config = dict(
    n_layer=18,
    d_model=160,
    n_experts=256,
    experts_per_token=8,
    d_expert=32,
    d_shared_expert=0,
    activation='gelu',
    moe_layers=[0, 1, 2, 3, 4, 5, 6, 7, 8, 9, 10, 11, 12, 13, 14, 15, 16, 17],
    router_score='softmax',
    normalize_top_k=True,
    routed_scale=1.0,
    balance_loss=0.0175,
    balance_bias=False,
    init_std_router=0.0151,
    lr_router=0.0013,
    vocab_size=14696,
    norm='rmsnorm',
    norm_eps=1e-05,
    tie_embeddings=False,
    optimizer='muon_variant',
    lr=0.0201,
    beta1=0.9,
    batch_tokens=131072,
    seq_len=512,
    train_tokens=779700000,
    steps=5949,
    dataset='wikipedia_en',
)
Below are experts of layer 10 (counted from 0) of a mixture-of-experts language model. Rows are named router (the router's row for the expert), up (a neuron's input weights, with its number) and show model dimensions 0-159. Each number is 200 + 20 x the weight over its row's rms, rounded and kept within 0 to 999.
After each expert's rows: a language model's description of what the expert responds to. This comes from a sample of Wikipedia text that the model never trained on.

# expert 36
router,214,193,209,221,174,223,205,199,200,209,207,204,199,224,223,208,189,190,191,217,182,226,175,183,192,205,207,243,217,162,202,206,165,178,245,199,201,220,214,195,210,232,218,205,176,219,217,176,220,178,193,181,190,167,167,194,174,168,155,205,193,198,152,209,220,207,222,184,179,230,206,196,205,209,193,208,200,219,224,206,214,222,190,204,204,200,184,164,226,211,234,236,201,222,222,201,172,190,178,180,216,185,209,197,211,183,202,167,202,184,223,232,202,215,226,181,190,179,231,193,190,215,180,180,219,186,207,195,158,199,190,197,201,205,224,174,207,186,211,223,145,215,225,192,194,166,209,153,250,213,228,207,190,212,202,226,191,212,201,180
up0,204,205,218,213,224,204,242,203,201,228,230,228,186,182,181,199,191,202,207,214,175,186,167,214,198,166,215,217,203,201,179,191,177,213,230,220,221,213,161,202,167,207,250,184,220,231,227,192,213,194,212,199,208,217,160,201,181,197,181,224,205,180,227,211,183,177,190,199,198,197,194,200,209,202,207,152,226,221,194,216,149,190,226,173,210,194,204,216,205,223,181,208,144,207,177,188,179,223,223,222,191,155,196,228,228,204,193,173,205,218,202,229,205,217,186,198,182,225,212,195,165,188,186,219,169,158,205,188,198,224,209,204,172,188,199,233,199,196,164,238,216,196,204,186,210,226,216,202,224,177,210,208,217,220,223,211,211,196,203,196
up1,181,220,199,165,180,201,192,213,254,204,190,199,204,194,230,184,237,189,209,185,178,197,189,202,204,204,192,207,192,209,220,171,190,208,171,189,194,173,221,213,223,208,218,209,230,204,205,197,185,189,210,249,190,174,227,170,169,206,183,190,195,200,191,217,182,208,233,222,198,199,175,218,158,191,191,173,196,162,208,213,207,241,187,167,185,220,223,196,176,180,227,208,199,214,228,186,204,174,164,201,209,198,160,201,214,186,219,203,197,156,204,219,193,224,210,189,216,233,226,230,175,202,179,211,226,194,194,218,168,196,208,207,167,167,222,194,154,172,216,217,210,214,170,197,211,210,228,199,212,183,211,225,187,201,258,205,200,192,209,210
Description: Prepositions introducing place or time, mostly in, on, at, during, as in "born in Wigan", "in 1918".

# expert 52
router,194,185,197,251,177,187,202,194,167,240,215,219,213,201,217,220,168,202,184,214,182,186,216,164,226,224,197,193,166,194,184,185,193,184,183,192,172,195,214,215,240,213,240,199,177,179,198,199,161,197,176,213,213,227,165,233,223,228,197,193,210,194,175,205,203,190,214,186,212,212,223,163,209,187,220,225,214,211,203,212,206,222,226,211,236,208,205,200,187,171,203,214,187,199,217,237,206,176,204,215,189,228,213,217,157,189,224,225,222,187,214,164,218,235,194,190,209,202,230,218,190,212,227,208,218,191,200,208,200,221,200,232,245,189,214,214,210,189,187,240,207,187,236,223,193,168,207,182,227,199,207,195,193,177,184,222,238,184,199,186
up0,177,210,185,181,201,226,216,161,196,193,162,219,215,227,200,188,218,207,191,265,169,176,229,193,202,199,181,201,194,208,210,206,195,207,192,221,184,201,168,196,233,196,178,194,213,187,211,220,177,200,183,234,215,231,202,217,205,182,177,189,202,193,193,160,209,246,196,196,200,186,217,184,233,207,178,199,194,201,187,246,204,218,193,220,225,217,206,209,202,222,256,195,206,179,207,232,225,174,192,197,176,205,183,191,184,189,197,206,217,188,209,193,191,237,199,196,174,225,243,223,224,239,209,209,193,206,168,176,182,172,163,190,199,191,164,194,210,169,207,199,200,202,209,180,180,194,208,214,249,204,198,221,220,184,214,191,196,231,158,209
up1,192,205,219,221,193,202,194,203,176,206,190,188,198,193,189,184,226,215,182,215,198,217,182,195,202,187,188,206,187,163,179,239,242,210,179,194,181,198,213,195,197,185,206,228,200,175,221,197,173,166,191,223,230,207,187,206,204,190,194,216,193,204,192,234,213,200,176,189,211,190,183,195,162,201,169,211,209,171,184,186,191,240,198,209,202,183,246,209,174,178,215,246,206,148,224,209,213,236,198,253,158,176,218,197,242,198,236,209,208,164,212,214,209,209,209,230,214,207,178,205,189,191,222,243,187,203,196,190,222,200,207,210,243,189,207,180,219,222,197,184,201,233,220,203,215,210,179,176,222,158,185,227,191,196,237,200,227,197,207,195
Description: Field labels and measurement units in infoboxes and stats tables, such as sq mi, km, Total, Platforms, Born, Genus.

# expert 40
router,192,201,193,228,151,183,187,219,210,226,190,205,202,204,199,203,206,186,150,238,198,187,167,211,189,199,166,193,190,237,230,207,218,240,194,193,181,228,216,178,228,214,188,225,163,214,169,191,194,220,243,189,178,187,202,209,216,212,207,199,195,202,214,180,179,223,203,206,229,190,211,200,211,212,213,203,189,210,203,153,218,188,194,192,209,149,248,197,185,174,165,176,215,203,240,215,187,212,240,191,181,177,201,213,215,209,175,192,199,220,185,193,209,227,208,214,211,206,189,229,237,207,199,204,176,188,176,195,238,215,223,206,201,219,200,192,233,182,196,192,203,213,207,227,211,180,205,214,227,197,198,190,168,150,193,191,189,234,184,182
up0,213,158,201,223,211,214,200,219,197,237,181,223,203,190,240,188,174,211,207,209,187,225,192,216,177,213,182,181,166,187,208,195,202,205,223,182,200,199,214,210,198,213,202,195,223,188,217,224,190,180,188,185,204,206,192,190,198,223,225,220,184,200,199,185,187,190,193,193,192,167,252,200,226,180,167,206,197,210,200,206,185,174,209,213,196,170,156,185,199,185,212,193,232,166,194,170,192,221,188,238,180,181,189,192,189,189,209,197,182,240,190,150,203,191,217,172,183,170,209,184,235,181,213,228,184,153,211,200,257,215,169,190,205,232,203,201,210,202,217,214,207,199,202,234,212,218,194,168,213,191,162,202,205,212,196,136,221,215,214,209
up1,218,179,194,227,199,193,215,197,186,230,206,155,195,200,171,224,224,225,171,208,198,147,180,211,213,193,217,213,202,192,182,177,207,190,193,227,177,209,218,193,195,231,232,205,182,237,218,163,188,213,196,211,191,201,191,187,195,205,182,204,227,255,167,234,215,190,187,239,170,224,174,208,177,202,196,165,205,173,189,224,198,209,154,225,196,186,217,202,177,213,224,196,190,189,184,220,182,173,206,214,170,187,210,167,185,224,187,189,206,234,213,204,187,177,206,195,181,190,189,199,228,187,180,184,195,221,217,161,191,179,193,212,201,200,235,200,189,212,201,167,197,224,180,222,231,190,234,191,206,200,158,198,198,173,198,158,220,207,202,213
Description: Common nouns for domains, foods, materials and instruments, plus word endings like -ism and -ical, such as music, health, guitar, food, oil.

# expert 37
router,203,184,191,238,201,174,174,212,212,238,194,187,195,208,203,174,226,188,193,191,185,218,183,211,195,209,209,166,212,216,235,193,195,241,192,265,161,222,221,178,242,202,160,203,191,209,195,201,180,200,197,194,198,239,228,211,207,203,208,175,183,222,200,197,167,195,222,230,202,185,194,186,229,206,191,207,174,195,179,181,225,212,216,196,234,188,192,206,194,177,176,223,209,238,196,189,174,200,209,213,189,182,215,225,192,187,167,185,199,178,213,150,209,230,192,197,194,236,193,178,204,167,143,232,196,213,182,197,202,194,219,193,202,178,194,198,179,202,216,175,202,210,172,199,220,162,201,227,205,209,216,174,182,183,203,202,196,170,180,179
up0,177,183,182,199,207,169,203,203,218,199,191,196,198,187,170,182,225,208,207,196,223,235,199,159,168,190,197,156,198,194,230,136,158,192,188,231,197,198,205,161,237,192,181,195,227,208,186,201,178,210,173,190,204,195,199,180,233,161,200,217,181,196,200,220,226,172,204,204,191,180,185,193,192,216,191,204,199,195,194,169,211,151,204,184,202,207,212,218,215,180,207,199,240,198,190,209,206,204,202,162,192,182,197,213,210,165,208,230,192,209,186,188,215,188,213,178,172,204,201,153,208,159,161,245,171,192,194,158,189,199,185,205,211,220,192,194,220,197,203,213,213,212,181,213,213,190,229,223,223,165,186,170,184,190,193,219,204,183,174,207
up1,213,257,187,221,187,203,217,223,198,205,184,192,223,227,208,169,186,217,186,184,177,155,195,201,188,189,195,210,198,167,206,218,199,177,187,224,168,224,183,219,179,201,237,222,215,230,206,188,183,193,182,189,201,233,206,196,207,158,169,203,217,209,177,186,199,198,168,184,162,191,217,181,175,236,194,243,163,220,190,194,195,193,206,216,163,219,181,212,198,237,186,208,200,222,217,189,168,206,227,189,190,247,209,206,201,184,202,173,220,178,225,181,188,217,237,217,229,177,202,163,215,209,203,226,174,187,199,181,217,189,191,175,191,226,207,191,209,212,188,205,214,213,169,170,172,210,240,199,224,211,196,214,215,214,217,209,217,186,184,190
Description: Word-final pieces and adjectives naming sports, colours or domains, such as football, tennis, weight, white, Lacrosse endings.

# expert 14
router,210,194,214,201,227,192,173,196,212,168,201,202,186,197,179,182,254,203,215,190,208,188,171,194,210,200,210,219,205,229,217,186,203,215,186,192,213,203,229,235,223,214,199,164,205,168,230,212,155,163,219,196,178,226,218,224,217,225,205,170,202,224,213,185,172,188,214,211,190,212,224,194,198,200,174,214,162,216,201,208,230,180,176,181,206,200,203,194,231,202,178,188,241,202,216,162,203,210,234,187,197,181,205,190,161,185,158,177,208,190,180,183,170,209,225,169,201,174,224,184,231,188,181,245,217,223,177,221,212,209,187,231,212,209,182,207,160,195,206,164,191,206,215,187,198,198,173,212,202,221,188,194,217,196,208,181,190,207,200,247
up0,174,219,189,184,191,222,222,208,230,224,198,210,213,163,222,180,236,203,236,197,198,193,215,195,254,191,212,206,219,213,201,197,192,195,195,203,177,193,198,197,210,199,227,207,221,221,202,224,176,183,248,183,244,228,202,227,210,190,225,211,194,213,197,180,179,152,193,225,202,212,161,208,220,198,187,194,232,206,173,195,214,236,181,204,211,186,205,196,214,193,189,218,189,185,196,203,159,246,212,222,206,214,186,196,210,148,185,181,207,197,192,192,216,174,199,210,176,205,225,219,178,191,215,211,203,188,171,192,190,200,223,175,220,209,190,194,200,176,205,171,199,221,157,197,209,210,148,242,187,188,157,196,201,182,232,203,194,240,205,195
up1,203,195,157,196,211,174,207,189,225,210,191,191,183,187,216,201,220,204,155,215,171,187,169,183,260,202,203,198,211,194,194,189,195,186,186,214,227,169,166,203,201,212,214,208,188,195,185,236,179,175,204,188,206,213,202,191,189,204,254,199,219,225,230,184,226,217,200,208,191,189,230,206,230,192,139,210,226,218,202,202,165,183,201,175,179,215,220,211,194,165,247,199,194,202,190,187,204,210,213,214,181,187,187,201,199,171,195,166,174,171,208,197,153,201,214,199,231,195,200,181,201,186,221,202,231,213,193,180,216,215,197,173,211,196,196,176,192,195,198,188,194,210,190,212,238,216,216,173,185,174,170,181,174,207,226,175,178,231,195,240
Description: Suffix pieces that end English-style place names and surnames, such as -ford, -ington, -bury, Wethersfield, Canterbury, and common surnames like Smith.

# expert 21
router,162,230,199,203,168,212,224,209,207,187,192,227,201,205,207,207,208,202,200,158,188,184,197,172,229,211,208,198,206,176,201,166,171,195,224,185,183,227,212,196,232,218,202,208,190,154,170,247,173,179,213,209,186,215,227,218,210,207,188,191,213,197,218,210,210,173,183,191,201,202,172,234,191,159,182,190,204,184,185,214,211,200,205,172,182,202,186,178,221,160,241,221,194,215,158,220,179,177,197,184,158,220,211,211,202,210,214,231,210,184,216,232,170,197,208,168,175,193,231,191,198,224,243,211,215,197,210,179,219,206,189,197,212,215,208,207,181,183,204,207,245,180,221,201,213,251,188,182,208,205,218,204,181,221,177,196,230,178,206,185
up0,179,204,165,199,201,219,203,238,208,190,201,249,204,197,202,206,193,182,205,169,208,201,216,196,224,197,166,185,213,156,173,197,185,165,195,201,213,208,186,173,204,227,227,205,192,176,207,202,205,163,213,163,174,171,215,200,195,209,220,202,223,225,193,168,195,213,198,211,167,218,195,239,225,208,195,178,208,204,234,174,200,226,201,205,195,182,202,237,201,180,210,177,178,210,206,179,242,205,203,179,187,163,221,184,207,182,221,241,193,193,182,226,163,195,176,187,155,209,219,180,222,173,225,189,165,219,224,196,186,203,138,206,226,208,209,199,186,237,187,161,192,221,206,215,187,173,197,185,208,183,196,201,213,203,194,202,201,217,195,201
up1,189,170,197,241,149,187,193,210,229,203,183,203,224,206,169,213,228,226,192,194,221,179,213,198,203,207,186,187,220,179,202,179,199,200,194,276,191,206,192,207,215,180,206,224,188,221,206,190,185,208,182,201,200,221,202,214,201,225,193,201,151,194,198,182,220,199,181,183,186,208,189,198,222,187,206,165,158,229,164,192,178,178,190,191,219,198,216,175,234,223,182,194,216,206,223,243,199,216,209,230,169,199,221,168,203,166,199,228,221,206,238,191,210,170,235,167,183,193,210,179,222,185,181,190,183,192,205,226,217,206,179,189,198,173,148,225,206,197,176,206,210,193,191,203,213,220,204,199,232,179,176,184,216,213,188,194,197,213,200,182
Description: Prepositions and separators in geographic or route descriptions, such as from, at, along, near, of, plus list commas and colons in infobox lines.

# expert 27
router,192,196,197,170,195,199,211,155,197,196,224,210,188,173,187,199,176,221,227,217,215,193,216,219,203,222,234,226,226,225,238,219,222,188,217,205,183,202,206,211,182,188,181,171,173,152,238,209,204,158,184,156,192,186,197,200,219,227,190,186,191,249,205,170,245,233,208,208,193,213,201,185,201,200,209,146,189,233,200,209,204,178,190,148,155,181,199,200,198,197,186,207,165,180,208,191,237,211,195,202,189,206,199,209,206,198,202,206,186,196,206,170,180,222,211,198,194,194,215,169,216,245,198,196,200,217,198,216,180,213,202,205,187,184,180,173,177,181,196,200,194,201,206,190,195,193,176,213,195,244,232,219,207,169,228,197,186,182,192,210
up0,183,209,212,196,196,206,217,176,173,227,187,203,193,160,197,204,162,207,202,227,219,155,223,215,186,203,238,165,209,191,229,172,210,168,206,202,219,211,176,199,218,185,166,237,218,236,234,210,189,198,189,154,199,204,199,187,188,194,173,186,203,185,196,217,217,236,232,170,216,176,224,177,241,187,199,184,217,211,193,192,200,185,219,194,197,197,231,197,218,185,210,204,210,198,204,217,194,175,197,179,184,212,190,173,201,181,221,232,179,219,181,214,191,190,186,186,200,216,190,158,228,194,184,189,221,172,246,149,184,198,220,194,202,187,184,178,204,238,176,232,227,193,191,235,181,196,213,173,207,195,202,191,203,191,230,168,192,182,199,217
up1,197,201,182,193,208,210,233,215,168,225,186,181,213,183,206,209,201,183,198,216,184,177,195,179,220,193,185,205,144,166,189,181,202,228,197,223,228,223,212,169,193,198,223,171,205,203,204,158,207,182,240,211,228,177,211,203,207,200,166,219,165,198,189,186,239,186,162,195,186,174,196,203,209,186,196,219,229,204,168,188,188,203,216,173,205,247,199,217,197,206,154,182,215,160,184,176,209,190,220,224,196,190,168,198,198,213,220,202,231,192,194,208,208,188,188,198,185,190,195,187,191,192,220,204,187,200,231,179,229,186,203,195,188,224,171,177,207,192,204,184,166,160,183,220,234,175,199,197,224,198,193,189,165,186,212,167,190,175,251,215
Description: Surname pieces and common English surnames within people's names, such as K(ell), (all), Brown, Smith, Bell, often in tables or cast lists.

# expert 8
router,220,201,207,231,211,168,203,193,184,193,186,187,153,212,217,200,206,191,237,205,214,198,184,219,182,222,200,174,223,198,182,194,199,242,165,201,218,203,206,200,191,171,175,190,215,161,230,159,208,216,187,190,185,153,204,207,197,212,222,209,205,190,229,210,201,198,227,175,205,234,177,224,173,211,164,228,192,158,211,162,213,170,206,214,241,215,174,201,204,194,197,162,217,214,179,223,175,175,192,187,226,204,197,188,208,239,176,177,209,203,194,237,218,169,189,221,211,202,183,194,190,226,220,217,209,195,187,178,178,191,215,186,181,189,218,194,237,198,212,213,207,190,228,204,232,234,214,196,215,232,222,217,202,188,187,214,185,178,228,185
up0,210,214,219,175,205,218,241,154,170,147,203,171,177,174,220,213,231,184,199,231,183,186,168,176,209,189,230,230,197,203,210,190,210,180,214,195,194,203,186,180,178,202,193,214,166,214,161,199,193,206,201,207,224,172,179,202,180,218,195,215,207,235,246,183,200,195,205,203,209,215,219,218,208,187,190,192,228,184,210,217,191,201,223,190,184,194,216,200,221,180,160,181,223,202,169,185,187,205,199,188,200,166,194,179,191,185,188,184,192,211,226,225,209,204,207,198,197,167,185,156,213,178,194,195,203,158,212,202,210,194,194,232,175,215,198,184,210,219,227,189,175,211,208,222,240,235,213,243,241,188,177,206,199,206,204,152,205,177,188,212
up1,193,210,169,254,200,219,199,181,211,190,164,161,173,241,231,187,221,203,222,200,200,197,247,194,205,219,186,251,194,171,166,199,191,223,171,175,206,195,226,242,236,204,235,191,197,196,184,186,208,166,207,195,220,209,171,220,163,202,182,167,205,209,184,189,194,181,208,207,205,195,187,157,181,197,199,190,216,219,185,259,206,180,204,188,198,214,203,212,233,205,217,194,188,206,188,201,203,204,204,224,200,225,170,179,195,213,200,215,201,181,208,158,219,178,209,187,206,187,180,189,216,200,218,220,205,192,195,213,197,217,195,178,189,211,213,207,238,222,202,212,166,187,213,224,197,206,222,192,192,181,174,239,203,193,212,185,193,225,158,217
Description: Opening parentheses after a name or title, which open an abbreviation, year, unit conversion or note, as in Party (HDP), (1984), (22 m).

# expert 47
router,210,201,179,195,187,211,217,192,238,179,208,205,195,219,211,204,212,220,194,191,215,207,194,203,225,176,176,183,188,169,158,225,219,209,219,148,152,203,207,196,176,198,217,198,185,170,187,191,225,253,213,180,190,215,175,208,188,186,232,226,207,186,199,178,155,232,184,187,172,221,218,224,177,205,205,183,178,185,211,172,208,168,196,206,227,206,169,188,216,175,249,151,199,214,178,195,195,195,165,199,197,189,197,188,223,230,210,183,199,191,198,228,201,183,206,179,208,204,152,231,214,215,208,194,189,202,215,227,184,187,215,221,202,191,209,216,213,201,202,207,169,203,168,207,179,196,195,206,195,229,194,225,191,236,242,214,207,189,172,180
up0,195,190,175,217,209,185,220,205,198,175,189,199,141,191,194,211,219,209,219,196,220,178,204,195,234,195,236,233,180,223,198,244,209,210,194,187,206,202,244,200,197,216,184,212,183,203,187,204,178,217,171,205,194,211,194,210,189,180,177,211,206,225,194,186,223,205,173,200,221,182,204,195,197,177,198,203,142,176,182,244,200,199,195,169,174,200,203,226,219,187,213,207,214,240,225,165,195,181,210,220,200,193,185,195,210,190,183,236,171,203,219,194,249,218,221,202,184,191,203,191,188,233,236,193,196,199,238,197,190,217,198,200,188,208,213,210,146,214,156,181,190,207,166,189,196,218,178,190,218,167,188,210,191,189,200,218,168,247,225,190
up1,218,198,172,218,180,207,195,165,201,180,192,203,186,180,236,196,226,220,230,191,188,216,179,150,208,196,151,204,197,215,172,198,174,207,193,201,200,193,230,183,220,190,222,199,168,204,185,184,229,185,176,201,220,201,184,187,223,216,207,186,214,225,160,198,182,170,200,211,197,204,215,175,200,223,226,210,202,235,173,214,186,210,196,212,255,208,204,216,176,190,243,210,192,206,157,188,234,216,206,196,176,203,207,199,185,205,170,184,195,212,218,206,174,224,179,211,201,215,201,234,218,211,197,186,190,187,203,172,210,178,199,174,193,218,235,175,228,230,195,190,166,188,221,229,213,222,211,202,220,207,197,203,178,188,245,151,199,177,212,233
Description: Word prefixes and separators, such as un, re, dis, non, sub, dashes, and the slash in and/or or 5/32.

# expert 0
router,231,215,199,175,203,217,187,224,178,196,186,224,199,199,213,195,208,170,173,208,176,172,164,196,204,227,182,198,179,233,221,193,217,243,181,209,178,180,213,172,201,250,190,178,192,200,201,184,201,221,223,186,173,186,196,228,219,213,193,187,188,186,212,218,168,199,206,220,213,197,195,206,204,176,195,202,190,218,211,175,242,209,235,177,248,196,185,197,182,172,174,231,216,235,192,154,210,213,210,195,195,173,210,219,225,222,198,205,202,195,189,183,197,250,186,191,196,184,180,212,205,160,186,223,219,173,166,185,207,174,237,213,211,182,185,176,190,182,206,189,207,218,201,230,202,201,249,183,176,199,187,224,175,197,185,218,204,222,167,189
up0,202,157,230,191,210,220,197,182,192,170,210,196,225,189,196,190,220,218,181,221,202,189,211,204,211,196,194,220,211,196,217,223,217,238,213,196,204,168,221,218,200,229,204,174,229,215,193,206,204,188,217,209,210,170,248,209,193,147,178,217,186,188,230,199,177,205,228,223,215,206,193,197,198,192,197,156,192,205,185,188,186,187,216,198,197,187,194,213,212,169,165,201,235,208,172,214,167,222,187,217,192,143,153,237,211,215,223,219,205,192,192,206,210,173,184,192,188,195,191,211,131,201,204,208,216,175,208,209,168,182,174,238,187,181,213,165,208,189,231,188,215,198,195,191,202,190,232,193,199,235,191,186,203,192,215,165,189,195,199,222
up1,230,224,202,210,202,167,181,190,205,230,189,194,164,175,206,205,226,184,213,214,191,187,208,204,196,188,170,199,167,215,208,170,194,217,243,206,188,165,224,211,177,213,169,199,196,231,216,185,186,207,227,192,189,192,184,198,187,171,192,168,211,177,209,214,191,193,208,188,185,199,211,177,198,189,194,214,175,188,185,194,193,188,211,228,184,220,205,234,187,155,201,210,233,205,214,199,164,182,186,216,207,221,191,184,209,223,207,205,209,197,218,178,245,193,248,198,195,208,161,224,188,197,220,235,206,190,164,181,262,185,167,182,204,220,199,199,219,234,240,164,188,231,221,208,231,228,211,218,204,179,202,212,179,168,229,197,197,193,199,195
Description: Adjectives of nationality, origin or field and their suffixes, such as American, British, Paris-ian, pre-Islam-ic, political.

# expert 57
router,184,196,207,224,222,168,206,216,190,233,183,177,256,205,212,180,200,197,168,172,155,203,198,214,208,211,201,216,185,204,181,177,150,184,193,167,204,191,222,204,240,207,182,185,191,182,190,200,235,176,180,199,169,209,204,177,208,181,229,189,193,184,219,239,215,178,234,201,208,236,194,177,215,153,216,188,192,204,218,201,206,183,194,207,194,224,184,214,195,176,237,244,234,226,206,198,204,193,174,210,201,227,231,205,226,234,224,211,179,197,194,200,200,189,204,202,218,181,213,184,173,207,193,253,217,210,195,189,199,178,187,245,190,201,211,189,215,199,174,210,194,213,226,238,194,207,184,176,203,185,201,181,179,208,203,223,209,211,226,179
up0,188,238,219,208,214,186,224,170,218,207,178,201,245,190,193,177,195,161,159,204,191,193,220,188,215,220,222,195,188,206,232,205,190,223,205,177,210,231,195,203,173,200,175,233,156,238,204,192,238,181,195,191,217,223,207,183,190,169,204,223,196,164,202,196,222,183,230,215,216,217,222,192,218,155,216,220,196,180,231,180,161,202,193,156,207,212,208,227,208,168,193,204,223,190,170,182,175,201,164,211,173,197,196,172,218,209,197,203,174,226,207,205,195,187,227,216,191,174,222,199,187,217,198,200,174,192,191,197,206,204,176,202,203,228,215,180,197,234,203,159,205,191,175,184,159,211,190,160,216,207,199,170,203,203,204,184,178,214,196,199
up1,170,224,177,205,187,205,189,193,219,169,224,209,200,165,169,237,206,187,240,181,205,200,195,178,208,207,190,232,219,203,200,209,192,201,249,232,172,195,220,183,185,184,226,232,235,181,189,231,176,204,192,177,174,158,192,214,207,197,189,227,216,196,173,197,216,165,219,219,189,182,248,205,179,194,188,195,202,202,209,221,189,203,216,202,226,192,206,222,176,175,186,196,197,206,178,178,195,224,193,194,207,187,208,259,209,228,197,186,167,193,194,175,189,195,200,175,186,182,185,201,212,176,182,243,192,193,222,230,195,217,188,212,188,220,236,196,205,227,193,193,192,217,205,174,226,221,193,234,195,193,197,197,202,195,256,193,248,216,210,187
Description: Prepositions joining two noun phrases, mostly of after an abstract noun, such as rate of, side of, equity of, plus by, between, from.

# expert 17
router,191,199,173,229,185,209,222,200,184,172,207,196,175,203,181,209,188,199,203,182,186,227,177,163,209,202,218,202,219,177,175,211,187,181,192,183,210,209,211,227,235,168,218,195,206,191,150,228,232,218,184,188,191,200,177,221,190,175,183,179,186,187,157,229,214,201,179,178,187,220,208,210,207,185,171,200,206,207,222,218,230,199,192,204,221,219,218,201,185,210,234,192,253,188,211,181,225,214,231,194,175,226,234,203,204,220,206,158,239,206,192,218,195,189,191,195,226,215,217,205,219,180,198,260,206,190,195,217,207,167,194,163,225,217,195,218,213,198,175,198,222,219,172,193,192,199,223,171,242,243,212,197,203,229,211,214,178,191,201,190
up0,206,218,195,218,240,218,185,192,160,203,198,225,228,189,206,234,208,206,216,206,206,219,236,165,233,230,202,218,221,240,175,184,155,218,186,202,193,175,230,200,188,196,208,202,176,186,198,178,223,213,207,222,227,203,194,198,211,214,195,173,197,203,193,218,196,232,167,217,192,209,195,162,225,198,178,222,220,214,190,245,180,197,184,195,223,166,214,220,210,196,212,221,195,211,200,223,217,149,208,224,216,187,192,195,181,195,186,199,172,234,213,142,209,227,168,216,201,202,184,191,184,190,221,246,210,189,206,232,200,209,207,175,214,170,226,215,191,211,248,197,187,210,187,232,195,185,212,175,211,189,175,208,193,219,208,190,189,214,196,214
up1,203,187,191,206,176,219,221,166,175,184,209,197,151,201,190,199,197,200,181,220,199,208,211,170,153,179,191,158,195,192,178,222,194,157,201,178,193,195,173,195,163,184,203,195,183,206,178,216,201,183,177,198,205,187,187,179,182,196,218,207,171,224,163,195,218,155,192,200,226,188,245,190,209,198,187,204,199,194,193,215,229,161,208,178,252,202,195,231,198,163,203,206,220,203,219,185,207,220,193,203,194,205,185,182,198,202,181,161,210,216,156,184,191,224,189,195,185,205,173,207,185,188,207,186,191,188,193,213,195,212,143,198,228,235,171,186,214,188,220,189,190,257,173,216,191,201,229,198,193,168,205,216,209,209,229,189,210,180,209,206
Description: In, For, During and After opening sentences, and in or for after verbs, mostly in sports-season and career prose, such as "In its eighth season".

# expert 50
router,208,193,197,155,220,202,212,173,220,224,228,168,204,219,190,170,237,239,216,180,208,225,190,226,198,173,202,203,204,244,196,239,209,207,188,199,190,206,237,176,197,187,182,202,231,188,247,174,197,191,183,215,201,217,190,209,218,201,192,185,204,210,216,202,228,194,232,201,204,221,173,208,263,218,193,181,200,209,200,187,193,231,201,185,209,210,180,193,213,193,199,216,210,237,186,143,224,171,205,179,200,191,216,221,209,200,208,191,205,185,179,189,239,190,203,176,188,171,199,212,201,250,180,198,203,214,199,205,212,149,209,197,208,211,173,181,205,199,211,206,209,204,200,175,162,236,188,223,211,227,224,199,165,200,199,188,187,188,169,210
up0,209,202,204,205,214,212,215,207,205,220,221,211,197,199,184,195,215,206,219,198,208,185,226,196,230,193,206,220,228,222,172,213,242,178,176,205,184,179,191,142,222,194,210,215,226,170,204,166,177,182,179,207,212,223,217,168,172,250,202,174,194,252,188,177,197,170,184,228,203,200,204,188,196,219,208,202,196,222,177,183,166,224,231,198,201,202,212,211,202,179,243,216,229,210,205,153,193,176,189,187,186,197,213,224,203,238,190,214,214,201,205,170,194,194,210,221,187,245,228,198,212,189,162,219,176,201,203,220,208,194,201,204,219,228,177,165,194,220,190,195,211,227,150,214,183,196,188,220,209,207,184,220,180,207,221,187,177,209,180,225
up1,206,211,167,132,151,205,206,191,213,183,181,215,227,175,199,171,196,177,173,188,213,193,204,181,206,179,167,182,203,183,184,203,192,217,195,201,184,210,199,162,186,182,208,222,211,155,223,209,213,158,197,220,212,194,227,199,208,196,194,224,214,169,185,190,212,219,186,208,208,212,173,207,227,186,181,212,216,190,178,214,240,195,190,196,208,226,182,214,206,210,185,196,193,202,198,201,214,182,189,216,163,184,197,203,212,190,178,175,230,198,221,201,215,193,206,192,190,188,199,206,164,192,206,177,165,192,184,210,209,204,185,217,230,218,219,183,191,232,207,223,163,189,213,212,193,218,181,209,243,200,174,197,207,149,165,192,200,161,152,247
Description: Pieces containing f or ff inside names, such as Rothfuss, Ildefonso, Geffen, plus common Western first names and surnames like Fred, Donald, Brown.

# expert 30
router,189,169,226,212,206,172,205,220,176,171,199,200,220,175,222,197,205,154,221,191,205,216,192,173,223,248,199,199,191,201,195,197,183,218,174,187,178,245,208,221,173,228,194,190,205,202,186,193,222,220,229,186,208,199,186,238,200,220,221,197,174,193,199,216,228,187,205,213,188,180,203,206,226,181,209,216,201,186,221,199,191,192,191,223,240,158,244,210,191,189,181,188,229,165,168,166,209,182,237,206,183,212,217,175,158,210,208,225,217,172,232,226,169,211,188,223,196,195,197,220,197,214,210,195,164,163,156,211,208,205,193,219,224,169,188,238,215,182,198,227,216,206,203,210,198,201,171,217,186,214,193,192,198,213,204,197,221,231,197,185
up0,207,227,150,216,213,187,219,207,180,210,201,230,213,222,213,185,231,175,204,169,177,234,204,168,170,228,161,215,195,213,202,188,196,197,210,191,166,187,202,203,219,223,190,177,262,180,176,209,216,179,203,191,202,214,174,209,216,201,223,195,196,181,193,184,217,172,199,212,204,187,184,209,214,217,215,188,183,221,182,212,201,198,229,205,194,207,220,222,168,247,203,210,198,182,207,207,185,193,191,204,156,200,169,206,245,204,195,202,187,193,209,215,189,203,182,163,153,202,201,186,200,201,195,179,163,158,180,182,186,223,155,210,193,182,195,205,193,182,212,200,188,249,194,210,189,220,216,206,196,157,209,190,213,187,225,151,220,208,201,194
up1,200,166,213,203,195,195,209,199,225,197,189,182,212,160,216,189,217,215,221,198,187,212,216,183,227,184,216,161,204,226,162,211,169,159,221,197,180,190,177,221,198,206,191,191,216,215,210,227,204,200,166,203,198,213,165,213,198,201,194,208,185,180,204,194,204,217,167,200,211,148,204,194,185,187,188,199,239,169,190,196,221,159,179,205,236,192,189,211,175,215,194,203,227,208,197,179,207,226,178,190,221,199,202,176,203,173,225,222,224,256,175,196,233,203,202,207,193,240,191,203,197,201,210,250,205,214,214,210,208,201,201,208,234,194,170,207,235,205,168,233,141,178,199,220,207,184,213,166,195,201,192,203,216,180,209,209,215,206,162,221
Description: Column and field names in tables and infobox lists, such as %, Name, Party, Species, Apps, Preceded, often between pipes.